{"n_experts": 64, "experts_per_token": 4, "routed_scale": 4.33, "balance_loss": 0.0024, "num_attention_heads": 4, "head_dim": 64, "norm_place": "pre", "positions": "rope", "rope_theta": 10000.0, "parallel_block": false, "init_std_up": 0.0564, "init_out_by_depth": true, "optimizer": "muon_variant", "max_grad_norm": 1.0, "max_seq_len": 256}
Below are experts of layer 10 (counted from 0) of a mixture-of-experts language model. Rows are named router (the router's row for the expert), gate (a neuron's input weights, with its number), up (a neuron's input weights, with its number), down (a neuron's output weights, with its number) and show model dimensions 0-127. Each number is 128 + 24 x the weight over its row's rms, rounded and kept within 0 to 255. Numbers have three digits each.
After each expert's rows: "comes after" lists some tokens at least twice as common just before its tokens as in all text. This comes from a sample of Wikipedia text that the model never trained on. Tokens count by the router's weight.

# expert 27
router:112139194126143084104169103140155120110106139162119112117119101067140152081150135113128164129122131130126118176119085146123102086131156144110110145124154103139123125124108113098113101095133171106089135134101089126132188138118110124078133101116142091137099168119125133161114110143129099119106133075112155158110131102110140139153121103110142087102129141111141122111139151134119101180132
gate1:139166143131128135152149144100127123174136128179141138124129100167150128124149124144125142102106100139139175146136134109126124159129150122163167153134129066146130153143144163090114112114116170078168136112118091153123092171134158108090162104118094080110152099132176118149130150148085150115134108150094126116142140125137145133113096168114128127092152175143120143147109124102160096143108
up1:149134109134079171135112078118157096104106124150140122127126100136081167144147145112117188064140136155107084134134136109124165127147129132125133141162134125118110128154111155101093162131147107118139157182165138110147183123129138125117138176167089133146101106132114112144128125134103135110109095126118098049155104111131151137136162147158137151151130092129113118143125111140133117111130
down1:109090131157121095124157118131151130152091146133091154097109169154153123105146152123125165132128096075139117129136130130155144127129141094119127120117080167141137138099067140122130145139144098079092135162111143128126130087133115155099116146151166086126150159120139118140149121138091132126149182072152151138119134093126149129113145140140089131108195110131093087109143135158112116103141
gate2:103122122115145092169114140114081145130165176124118163120156153162102115109090093108093086161105163138126098138150135137145067128127187148144142176138105105111117132118098141190121109177169095119117134103155108116119129105123133119094138132138138136125105173124116100102116126120160151156105134117146133157082102138138150128128121121174098147143108121138099106132164149138136140128117
up2:124128091077173088112160103141075123138103104104107113166178127127136113117137150134100131129167110096169117123125087138101131113129105151112157119121156089090111118136166142112079143096122142151122149081119101100122137123107096134128109111119129116161104126110116173089103099129120143098140116124085095097119119105104076126114139128132115123174093078131134131117084154127122111136128
down2:087125170124122133133166110160111133178140133080131129115122138107138137162123151126127108097115127126127126134156072112133168059106130050119121151114162123138109113123099161108096195137115145137120135145136114087118144128148124137118113102124131145110135168104128101121165097114113116115136154119135117137087095149116098144115091120130099153110121113146130081119114134151118183079142
gate3:149108133156140104099124153126130128129128165100113130109173135137160155136106162158149121154103144103123160142127087140085117151139166099130149162159098119139133115098106111132079090128106086139122173144122111159141102122118088173116160139146140136161116158143093185159115150090089172125135139112118120142124128110176141158082112114136150161136127101131149132149113138109160144114082
up3:138147129152136120150138109152132084124160081172133147168109134121125128163140144069130138145130110105135112082150176108139099119107085159146091071120137132149157119135170149102134155117105070128129142125101168102140194131095132093111114156117120158124120170147149105090150108105156146089137114151121128148097109136116113104161126134131116131127103088146124161121120135126102136115148
down3:115099127112136164105167076183186159133142157132114118117134162120140161143142125143172114112130133134130168132142156164079129097119200152131108158144085106135096148137104111095091143128165143158116145150088092128153138126159097138168159128151155132150135139135126090144122125138100131099151189112140132123118100127117140134130111070157141146131122106140135115124127137154134115125114
gate4:168115174134134099148114146108178098102130157130133142126152140138142117168074136134128129123133136120128123128074141078153131120110146124096153116133130143104137150108127113152087136117106129117087148164147101142120138118128173164129122110106078165164121149122102133159161138130151127119155122120174053126146143131155152069131079079144093162116143139133127143130113098109140127128098
up4:154148145116148150118136159122121113159134146138136162075110127156083085134172137143086105162136092093115098118143126117118135128117130130116128109140127143123099085097159130171128158122119134116142167170114114134124130075152140130079141077154109126172141124052118086125131123155131121141114137169153086123123134131106156087093162131110128116166161103140131151135129147130149161106129
down4:102098139122101130139124124186090138119113170126126108125115104182088134107119139140145126114155134104169153179146103163135151138125116116154095106150166139159137161109114161159104144116165138129157092098128132143129094114114110094110141089108155159144126119165164138127117146163147109161123123139077129150111096100097133176124126109136154067118094128141133138128160124109108093116095
gate5:095115144159139158109141118111146143094135118084142125136111105096133149123136099127125109173103126179135091148073083169132149160113094084133139107154110163139102148121060111159163131107178120123105121096140148115164142100096125088116147111125110116142134123094132124135093120140148166133126107119122161127142161109137136145164190105139089109104126103107122127116138141112140087123121
up5:127112119150162111129103116140134128147109090098109109117140101120141069109130161144142181113186146146151105119086130083176144133118102126146144135155156123150153116145070090177141087113168157143098098075154111146117130161109106124160182124102125148075126136138162117108138135169121135136167146132132114141138106102126125114104119147140118167140142148155139120134131136132141134156147
down5:081141125149116172113135125177148146147079087114110110097092114132118161169135146187129121102151103097145125089117203132111112128100122136115131102118157105105068129175113129107143159121124146136117111119107137182106110140118129117124148109142154130138099139083114141131123140127146080124190145108142165122139107111115126157143124151127115130124122131136089156117115153105143099120096
comes after: " |", " ", "|", ";", ",", ":"

# expert 45
router:165148163157141108084147108085118115129125154131169109145123131090124109129140157091118134094112117107134066156135117141079109117087126155094129141098160123129109140096141089087180146084122159119085152131135118133155135115110097127100134128121169112153098141149115111137097093150137101098104137133112140147126092128113134094129157096158150151110125148093108166116105113135110135174097
gate1:177165144153152074097108099079140133146120156142166108106124082164092142151126122123124114119175144111103101097155120144102113189179147098128149143167132111116129154131105135129111133135094114121113085112122129180131152152169111128140115100148144110133144108176135108127132130130135127125121122145136112185108112114147126143127139117167138109084165113107112115125103131121083142157090
up1:153119109162087130125092098122137138125162122147092080162126134153130152097130123115107148108136163139054143161160120147085162099096123115162102073114116141130148099132101111157136107148141137121116118159114114133095138122142128152135103115131111121156151193127147087118125141072121129141151120144076157122119094169146099120131100147131097147106128144144099137113142133163148124090145
down1:089142114144133128104124147137166118095152086127123126109164134140126157121139157140084153133152136092144126174102177123092097112101150156123147098151127131108085079127109106120107187122138172099173154129104155114138126142130142144153162104141146110169101114093123118090139130148135166149115141136154100149121099114159130114132072147128124168144154167149103131102117137129163104163126
gate2:122132101161139143116150085152130160128152134133100125099144114078102134138132127152134111117127132155124053133192081095150120080117156094086145143086119196129149118084146151094181123114110135121084141093116122153111123120150122166097137172136139124129087156147138107144085119128119126124106105122110107163117134101137130142137138152131148125116124140138116081130101142129137148129132
up2:112129144109101089135117106118147141104119137146142121120115140116098171126144155108135155109108095137124140135142102134130141105148130112151126135147096069151128133093134115142155120124121154151120121107117128129113079115130185137129103075115141099053143124130161113154103083111170103115108175107117064084131123130150098144133129117127118183116155136124179127131136120111151075171108
down2:150107100123121101105152152103166125145126119162180179129118110129142173131127122166106117107124116139167113128145135122095131135157142106096132097180139066141087148133137101137119109170143080114131142127140137152136167126144126133173125116146109162099106127151150136160149128121154106099180146098110151108127110119128132138133080135154151150130121131169141169144122128170104101123192
gate3:130096090140119119129126138107124157159105079133116141139100120120137116108119122119119141163157099078074123104136119151143126150151167119150166149101146131130149148118134091148117109147135148104105148157106094097137102132113138146129163091105144158115101113118122123135135124133118147131154078120112158170111089113130170080122152092176150118127148081134200096119085107127119145167104
up3:079140115098132159114093199131119104127176135122168121104136139058106116100106166126115099132139099111143163126164128164149110136109132103151140131142103107099114137134093102095160174085119144121126136129121099124099093131146136103149126139117134085150127126133179105176117141144153173097117123120143095143113115153107172103105129158113155118126131134141125172109107138142154134109129
down3:086145081160098125153123154093090090141136170119133129109173143096159100120106128132058096122114157113131131159166142128118097162151157091149143155114128178139124110141134120114138137137135119159130148104109098111100155100114121143154171113084121117176134127131134147135108110139121087129131140154150103117126136128126114095143086104098114130141092114136175083142175118136159099131124
gate4:124118188123115132149137121110133134108122176118147176146115129131119076109138115134095140120108149131092109134136084153113148133114117173131158106151141134142107144118103135148135112145112107083161123113094125130190148133100125142149101171122148125048114098088127075113149099158097120131117103099114149119142124146123176132182117111115124149144158144102134123127140131130102152092166
up4:128136097136127117121130164165145095116140137187136104123154083155110101105171137109129144158137105072158163110108126117157162120129112083115153117097096134110105118118162141132090154133122131166130136154143120118157148169113120135120132066106128104156140101116093159142098089147126136171116152122131146135126151106164120121110131125130103097144120102134128152100126177080123129192155
down4:127135174097132072087201142140120098129130142127157139126112110143151134128125177141085112152136132104165163110113175123154124114114140112120151097094148127172158111150117131146155148141124197158148125098109140105095143124102141121142130128170125137121110135145151144113102143140155168103145172112116101135105142087119129124111150111156152105160189125135136122126133169146136137146095
gate5:158145147136123129112101107104133157095117154144131128086129102096119121139130144119158130124175109089114123134108071169153166113136133144129154172116133122104148129119117134114097100168139165124113145110143148144094114110157180146143144081091143141155144139138113079078098161167164122089165140141115098125131090139155139156165117149095107134113107141120095112178108153144108133132108
up5:146099100120164164128137128099193081125125120118107106132098106108156116108128133124076123095124151131110182127088138095134129101145124123119092125095135171083138121173089104127104122124146117125145138130139133133136127140105101165122130139146152107126156149125186170138138130158112135093138143127161163107117101131118140127074140165130118160134129149138150191117186151161136129149125
down5:167138115107149129177126099161178071117141123144143123098147118144122149152101088139141082075161106114143161183184138174120137134137115137156154161118123119120118146109166141133143132150096181136118157132175140143135140136119104130122123147119150155125112125143116165128146134134164137094099136098180106132095122164126147114154133103105126113070115108108107105160126123115116128119119
comes after: " \"", " ", "s", "-", " S", " The"

# expert 17
router:133139148120137096103160093104138120106138118134146122149134080110150165111152181110126148075115143095151112163115074148135112108136144136105110145125148097176101168093127093124136118125170157096084144125094094130146159096094098097133150112085145085143112150121115107158120116159146098135099152089133148151086101115141133102105103117115165118103143132114089129115116114121117112125121
gate1:136146149099138087163166141095125084144077132098168135112142123130182158138148181070096126131131116139133158117108117184128107144141093135138114108141166116073112115112092113100127146159138144125119139095159127148153113167138112102122103131142130090117130127083124161128145179104139111117111096136085138098092109142126121154125156145158090129119131115158104125106137147144111128142110
up1:125125136108116108171144146078160118131099081093143152117124157150173125131135171091104166142172138131117155152139142160106168126141124138145098120140089107072113129137139101108144127153176159118140120129131153131159084142111117147102108127113139113094127144083118164152112148157160105130102142121112141123096109140154147153134207125134078128110107136135102109115131108136149160133162
down1:125099082102108166141158111122081155193097049109131137133150175155090110147146180128139085116093121150122144118154157125171136150134089130114132147114145107126161148133119144107122126102139148150093097152121127148133132127133149151106099142119102087125122148116093117167131135140117110154150129152195160123129104117150152142131131106120143153117145110114106092121128155134118140163141
gate2:130140134099104077144142099140135134150087124113163091110145165161161142193120137124134155092159134138093158119166149168116116157133149136126159132160111164130133130134109089137156098109138158076114130117167117139136109168129131138108105128128155096121119145113144185093154157134108172161120102124147148123143135124113121144130169124085188127107125077112131109146106128121157137126117
up2:104122124086112129143189112114112102123085150126157128137105130063137154105147147107153114113120107134132167097121150162136107116148084101103135175121138128135141164132132144117147147128144150142126109167146104149168142168135125130142108132135157125107123155139149209094118169077142133141089135126132171134078155166148131110139120146104146113155126147159127104114105173119140141107111
down2:162108118118089140136132138124129145113160131121093135167105160102104149117114130116139135068081119140128133105126130149142170129126113091106101140096122125104110128132137135137073121121163129115125103137117114093149115098139119170103134122133069061178151133163152084163166126154146142164124101157133145109101149155095136145131169156104145101174129128101105132145152169142140152133121
gate3:116151095142091164145130150159105109110129137152137115151148122106118134090117119144095174127142157089097157100132113124124150149120161143090144121157130123114140131147094156198129112131139139143110139104130115150139111118089082156191132127152155108101150160145159123138124122118092132104108146116139143167079164119114156104184108102140137153091154153163135110172097148125154136147120
up3:119129203158100072093095137123096114153117158101107191126129163121177167107135119111176143128097123136147106141080111121119172138115135142115148116132126129116110120117157083121134111121107135130088125127107117113115145177136134155116134146145125113101107135122092174123162139173107144110125163120122110145116147159118113149102117170113113114130138124121099155101113103062126120135149
down3:127125144094107112157108157103088111168102123120154140148107146112120135131135063106118138097125158122100115096131113150139134101123108154141123136193144148162119145153100182159129159113141124161133144129136142117158090116100105090135115115117103123113124159131095113145110164151150114104161141156122177154087152111087158141178124128150165175112137167155151124122145107137108145096117
gate4:136113168096150099110113146116141091134124131051105129151128149103156132127131133104157159077116110139139170125155137146112163155133132148169127136139133148140143086155121117090133144133177137199113117112153080110147089149133124153131111163122117134101112137151133117121168185103144140165139089121175143136115145107113126116139133121108098128102129123113131143136154145154122083077139
up4:104138117095094131145114137123164097138125159172141155131119195135133126135129174101121137172148140129123137100191131129127120113120137099114116125130095133075104088121158095146097127124076154155147173152119095102108130097128120089121091180130143120180117148092150170128125153144113115097117118144088134153117142105151136163147135144128144142131114112115142089128149127172109143148144
down4:170146168112133110105141095121118138119124171131076143129103173093127108101140134146156131091138110163140124100107171151094149114121134170141120142137125126161137104138077151098138132091148160176081158153096135141102134177117119143116090148133118110083143143113133127119146143130124105126118140155137132102162158126112122102141148096126115083121155150096136141083115156115158105067136
gate5:144103122137139108094148135174135108129109080118144149100147146108126117149189093111154151160125143148081154133101152110158123113139145147142121119104146089107147150144105179132172159114121132137168144137115146145125143101126136145121164116102111130090135151161143128179071120145124114139105131106104156154167098127176158118124137153116098097104091119114107170118140108131121116171171
up5:120112153144153122161128129091067128124132143116117145148105131122146144085112161144125090126159160086114081115128155184102121130116118126142116121151132129159125167126116101117122115117083118086134127118125120133104095157144113162087131141101121125180147120115153129133113162142106182139099137150132192094106122142113101166126158103165166118126134154183130161095120140094144129104124
down5:131130131146098134111138195066095144098146130101128144070111138152115067112114106121125121138113139064105108113084114115133148131137108112115119136117146121161154142138109118087146157126134155090157126115149126119120116112147099167117121146134096156156131142107141131116138159124123107119061104109136158144097128185097124119120124135109170106110150153105111137142142139143165111139070
comes after: "s", ",", "er", "es", "e", " However"

# expert 39
router:145141165172160116097173113115124116135143132161136121119127151096145099122161171094107126115118131100147089145137128138059091103093111157101109138105153101130117148103156078096158135094128158119097141112134131151148147121092122129107124111123138113124104151162103095142093090111130104093105146112119122168101068134134105090114136115153137120117140151101118167140095131145118123174101
gate0:122107114121150103076090127085101121097104138118139140106125157171144154098131125094164125155104125121097114133136111140078122172117098154098132129130100156130132150107142102145150100095102146168124135129136136116110121180125141126129152149177170151124123099178105126121100137108108124133115129140102184148129129108116131128134114130119089169110168136187138184114084099138095109134123
up0:162109134138128121114143149109148139163103104087116111110109092179155103136116151151129104152140122090150097079104176161165114118113068099092135112142099127118117179160102110105134101131154133147126098105088092120164138151141125127084088113110115155145156136151100111166144116156085132134121162110116162116158123102145102140113130115165128119154170116118107140144122129092137133128103
down0:130159099134101084112123101154138143139135118170114166127073091126110157125116116105123100136142113126127137114157154090156155092077120141174091101094144151067133119136172151091101120141074143147155122111126129108117140116136140116120083103140118152144084110120125140121109159135100118121129138107144160129123130093147116140136149135148148105160161104100131125170166095164096099165121
gate1:108188081065128162145125125150114128127098099112122128158120099087125169118124084163137119111124144107148132111154137126112160103095108109125119126103133137099137154107125079112184131120161177071136101084100110142098117149101167090116144158157105096130106129089133131165131122122144102142132143159118130117137101136124127112118186149133149109145117150144147139096131122136154152146118
up1:066122101142165099168159097143143146137126071116070119120135151084139108134130145132159119171132125115099175131140124122100158103101118115182114120146133111132112126144142138094124081106132137087135134111128143147145122125163153172156135101110109104149106138122104141127170147130111115130152119149144130146114189135163102121116112170096129090129159123116125132088100129108124187144129
down1:131128148146132134101117108088128143085134158146109118186082069094119128129103120165121156107131126125160118147158086123139149137153167119166096137138143115108118120111137140111127140104127120117149137133079082116117129142171156117103162174121140112129156161176091166116144164157133115130155156153102133102124097135098157151126140160147117115135156173154126095104116145105112173158143
gate2:138134137131151134106134091101127109126166153092106093154128141064106125119127142135133165152103103144145117086132128142100108140109138161141098153144118097125141095143104182122132119117172150156097099087119143117125137154157096077165089090150133111132131104141142123135161099106137120147138136128184126116067109145156085093120148126089115168132106133127121103113121151140086118116095
up2:133112081084139078130135107111161154124102123131156123108147158133156151108085126122113120085101138128112167150102154094146110116110134125113150146123127155151122157126098134108143098105160115119185125139150129131085143150121139148136093134107166138129108103112158136098160138128148140127158097155139117120186156147148149180153119170159109126110164112107138144137115127172152085179165
down2:126158142092128074088149102133153131137137084112088093113133140134112102142143144114162114128124096150135162140133108176132152117130117113108145166088133133159094185115166106126125113133109092121152118132166111146108149130083118148121108160105119176107089111157115120134144144186115159105107132151159111173135097130124141152108129096154128148152134184140133108151139122119184130130108
gate3:107117134138144110118141165102182145109129135127115104140084149119115106102132133147091096144192144156127125091127133109136111146093113129119135150102155132141076138081180115121114178108086175100164125151101168180158145106151150120113080089111140131155119167126126121144088119119156118123131123120140093139106163096119130136102136154113162152111147120120133166115148104132129148115105
up3:123106185133110127123114070144102157140120098146111109126142120114162132144151139114148106078117078137105106089097098167141112161086103110079119162108140127093104140153133138097083123118093125121095118091138120118138101163098134141121110099121131118109121149140119118092132149149098104131115121103148127125125136115107079160076153155174102109141126132085126130107087125170150137115148
down3:138152085106135104133118156090117167128085114129095111109096143134108133108138091143117110091132132192104134128163174127129080125135114136120137094103114147116158134111094136128066097149160096111123136111121148144134125136095149135117111144139109105129131167150145129146116154152122115130108167122167137131088153104088080126130166108124174153122117145148138121083157111069113109105096
gate4:131164117145125117128149099175103086105139175104139138139149104132143115147091143099135132162165112138086150144125148069110125120133122148109083127133120128150139074094131125126137152152160140094164143129110127084149150159113121123144159111165115104181104124131119142092118093133086105135123116157110142133153147151154135142151131083095154090090165093076146131148120139126123158140137
up4:109147116176110127147131113142126109100107140139181198110137137149148116114110138165150113126108114157123145108148111126061128121130135093148136164125175115159172126128147069141161108126137132143125102106124159137142137139132078104121125132144128160089138111163139133115161109130129114175104155116123195164152111116097168108142105113104127134142142151131101095173122114129167147121123
down4:116109144145142149148107130108090138099119090149156112122138091154116095099118165134122105157143114170125147119093128128134123114089125127151111145128111142137151132125121154107164103121146086178142102143096095121173158148129106117099125134135153143102161138133108154143149141136137129096141126148153104107148038103131128149110161111152127156182169167130171153168160126119118164101144
comes after: " \"", " ", " re", "-", " un", " con"

# expert 34
router:159181163156150110103181072106122122091125183159162120139149124080130085089127151103109142129100136111140078159104113127133107124110110158093134157119147118146118136105137074132156157103118164126124140131133144137163131140103130133098141107101135113125100127154148086142106084130132129122122136100107127162116091132155124109120143088090162146099143136108131143122114107135091136170105
gate0:145128137130157106064118152108154090120116134117095112108120089121129104094162124125167184120067101100138089154137098149107164132104082147113100154166140103121124155116134113138133102134130177152131161118109129107121118127131102129135129136120139139103108128144121124148119108122122169094125140107100139104126104192131125112107111078063128148128156096129117101111166129122130136169162
up0:084119167111135115098113144157105097108171154131125169104155143133140077119113151162147135137112098118115182119130141123149098118166164130107101123132127137154117085149111109130135156074153173110107150142147074134133146111130165139107137133138083117104124119127141150105136134121129099139122109128159153123067073118117115095104113156100121110149112120105132127159125134144118189080138
down0:143116085078129140143161116121159161167130110115130122150133149130118146124119120135132083081106121142126156141092145140131117148115132091129139156100157155076182139151110123090117091154145101085098132108113136104138123146174113134138208132100149113159142118159150117171122140127148109123138160128154095143103117142101143143120107154092108134148109087145103172149120139153115158148160
gate1:083181129156095115115105156097164177118130143133131126121139121117163126138103145101125129142191133089134104142163118115118169144127151118137122156138146121088111159105157081107161138125094188125138094135131167140147141138155136138132121106104167105128144073126079133139133122130131186120124097104151149079112098131134134119158096117118133104109139125158127115111105140181131127154118
up1:123108100120136124101120119136129125156108103147143144119106144108094075162166120150129126109126114152190116143159149109170140138077089147142087145147166085117099146122124121100143150153109128057124135140154143130096112117145166142097106093153135141122159133131137135141113127147126078138125149139145107134141158093154110151085127111162108123127165138128081125110130121108121086082177
down1:133115148131090133123148158107100156132114108136133107127124101141134134150115132128123083120122156112159173109148094105118097105113145102170144156158130113142119155162123112120147121136150110178130148189129113109085092159148071126132119144161114176140095159137165142135104144095125143151114126139134105120093103098116099123147088111186099107160129134145104133138118162161149150153186
gate2:162132134078124117103153168104139154107137155094163124138168140158135129123124118116132140136148088086126127134091099138181115147061141125129117126093133166127124130141125125137142166090130109083126162162142136125133146167111151081136123097119124118129118143127138139113135176190141151162113092104113151110165161121131149146096118140101163112168116104110146164121158120157138154086117
up2:090129139111156142168109141131105108145139074133115138134137126086149115144149114119097167132149115152141127085072101145082135109119127122145127164144120133133147131138128145125120165129106132107152151077132137085155129149144082139151113108131132070119152122155105142121157100129128145159137131158113129134114157102132084144111112057125138140088141137162194076131124148087137099128139
down2:120140167104176100158134133151104124112137109130161083144148113085142116178138149086127105164132122112139103124115133147134120149085120120130116177129124159159165159111149120102144160137079105118176132113126094107144111122130144160097102110164075114089113154112139100104125113103152171146144128099155091160125141104131098157104111128133139127116167141095129160119129094145136103141085
gate3:154160112138130091113125128126189126120123161119122103106148127131100139123148101135127109113103124121152113134121133161079133143090109121172097137123130155162111161103164137105155163130086104119097129135169139142071090148120133144108116149101161120083130131149124111126150153101117129094138139078138141124134152132151119097114167064118165110144106162105068114123147087130147141154095
up3:169160131130049100126137131158132157130136100103111141111152069123136129131119131127137152122118122077147140130126128138145113150152149145125156129176095141111116169118159147134137133130142120110113110118115142127094134171158134125131147161134145134158110098134112146183145111144175179135145106152116105146126135109103173163107170109131127105147161119155139104127137141187122169092074
down3:148124100123170121150152126145084120128150189113166140094119091169141131121147110165110109199109143079118113123135109101104125146162149146108136114162133143152146121111155158115143117064114151116106106140110140153115113157088129129149139162134088109130113109175120131142121158170183104116102130150096167147123116111120170140095125133136135110098129133148147105145140162143140129103113
gate4:114088158137130097143125101122144097126136147138126088150151134211105130101106110111131167135113153132146098131125108188130109120163125148129089096125155150120109183100113106089116143092126119126125129120124121139139118129125097119117134127125118126116103121112145126111094123156119094114187099177116187137131108139183117105163156126140111190119167125116084123133122099131150108140111
up4:134165154124063143101148126113132126103088127123078098177127099102140132128132091108139125153127110129130146152129114114110109108127128143115138122152149084144147106164120115132134094107093133148096083102125162145128109163101135136130097106144091108123152106144117117128147168161111123177110117159149085154102134165128189150153135130114134080108157112154153145100111127157127170114079
down4:126137107133112135115125142130134144158084119144114163119105141089143143127136138149128106105147136139101125140099211119143119146112087122173132060130156138138119133145138149121086136116153115184136111087068144139113134161074108089130146115139151076118145127116122099155120164145116092103156108109137150110111154123107132163142120109112107093085092129128134136120165121147105118137091
comes after: " ", "s", "-", " in", " In", " \""

# expert 47
router:124143169150157105096170122112139124138140151154161111121136140076140087122188133084103143130101132116152106185143134147070094105123115179120123157104136115126127150105164085103166146107143153131100148115130126131153158116098125123111132108117124112133108153158119087149105080130109115104136161106127154170123094115130145120141127134155135097135157159106128141144133121152090136183107
gate0:114123109150128103138118164136140153116115163109151133061139124169121153101098146113146127108142124107156131137085100121093126146142121112123137096112093147116120125139162143136115106106192131098133140161124117105093143144213086119116119128119119131121130105110087111160091175105189134099142099142119108138132153117121125129168143130155146134175161142145130154121151141149121125072129
up0:137131129162114159104146107173094110152118146130122116148177109113133103113121139143099118179114127135158175120091162151132078118086127091167115103107101130131142173168106114140143111100095054146093090141123120141126135125102150104139116099167111123140103129102157135103136105135119100160138141126132134152136134104120130161094124131162087117131106129145097129123133171131128137100065
down0:132154114146157133184134130093135121106150148083089139110125145109072124114111132117144130119138124113132128161117107172091148147127133113145123111133096136109106150174136124167155149125141095130148163133076109111124135140126069114151145084111131133131096106126111084092106130154158159122111113097165176137106141122123169127102129128132119107144065115101126127064135136098142088115108
gate1:089132150106123094106083111155161117094150076074136126143175182107156087122121141110135103123079127157131140110148121110127170126152094098141088143163126127153150091126125141128182138081097142107105115095131135123138143108123131081147127135122141124162109079100134146129113135130126135123108118132124158134124174108136150123100119171167137146159151095108092127145119144156093125136130
up1:117143099059114106113120102114079140181119137172159188142113163167161157111129109126125157094143148086159123120109118117135082133142109140098148069133099133153150136122146135149131116131134115134131141152165108124134104139119133131158113138171127115163135189110132150143134095159121103166138141158125122150138098095158146158127114140152138156136128111168129140125084130131118113086104
down1:125151143144166087105141122141133143108111175136160116140113144132129157098139127139104108123158104114124127070177161124157132140140162132155097109115140146120164174125121145151112086180147114115109113143098159112123158140095091127129133156105141089141085127152112125116145149121147128114072128121134090116157131136143178147170126100103117097096164104135140083137095115150108103080124
gate2:139073130092120120128122128133102111118117150122094123110135126112124080127128122121117146161133135132126123189136112099148137116111137115106120109121159127179134159164113148129116141127131154120121171085127095115096116091104124136114137114106122120150100154102133130110082104100153120133124185116174139106169132148212139199105144133171111160108153099125127122115142133141145157180116
up2:109091103126163096123130145145119086167130108153106153106106133180122137143123092119111114158095141144122140108113103136161119119159123161151171122137156110145117109120124141107109161126162112114138141140162130128139133148146075095182163091089116140140164093178151170120119160139111158095133142158068109113112121135126137148114140122115157127135101117122132156081139130107094078093138
down2:116138139102153109097134187163147112130131111129122141134130147157147128173100090100123151162107111162114147138119137093131133149146099114122088151146065117166093163186137117104127149174149103116126124112134105140133132132101104127122129145077132103097139111148128135182104144152122124140101123066146148140185134171121089127131130133142115129102099108111114153091113140152140086127135
gate3:112149119083162083109164145170124114097131120141087139110120131144133169115113070115128115112107107149150085128112073144100086120124109140127134120146137110127085135138160107122121141153144128154150128120120090140096106134106163145085142149145111137142118081125135079156123153124093103113151138099097123106106140147150124095146104114131125129172160123107106116163070147166151091165121
up3:152188138173161140103129104134089163098125102122115109092138135153079148133132153069142147139090111128087073119144158133190111076141129124134126061104100155125146140137125111094145114152130143117151139165144132126116107141137115133119113106132137134141107137116099119098150115098095112108084125146099100139112148148138134148097147129124129131078137131087110106132138141103100110166137
down3:122171127131095123110163084126103132120148149088150077157137144165110163111094117124126130139141104131079113085159161130129129121115122164092144141131135130174097134114099137092107135160173138186142139135136107125100108166111124137109147159135118117164121126137111114142169163102120132138141137126146135120141112136163080170118107138177103098110118139178129134093101140174133126163149
gate4:084090121108116121133140133106127123113126156120144129141121157112112100112102162164132134151133116132107109156127090220123122132105083115127161095088147103100142137148105111146103093136148105166115126154135119135137138109147122174120109161107133116135126107136108045132159104099091133102078107158142135152096103143112134131123133151092121122101134136139092118125083121142089118164104
up4:156155137133142100115132178112148112117131092091103165113116138109131155097143099130173107101151123134110137125106140145175122147092140115087083128143107121128125076100110108134116132139137137144089091098093105108085095133155101171095180155136131152159155114141128088153128103124117126106116125124075145131153160096131114141137167125131109127152126107074101107113135180157137138130111
down4:151094178092101114124097131138127177138140085114142131104108168126122135122105134101113142139101109147160124121131122115099145130114134135138084119116165122130168131110126126129159166132148138141158088080135158145148105154111135132117147125118107105116072151104158192132156101094137130133128128135103130114115093163152087110134094105137148122167100117153127081098182119150119110189128
comes after: " ", " re", "-", " Re", " de", " con"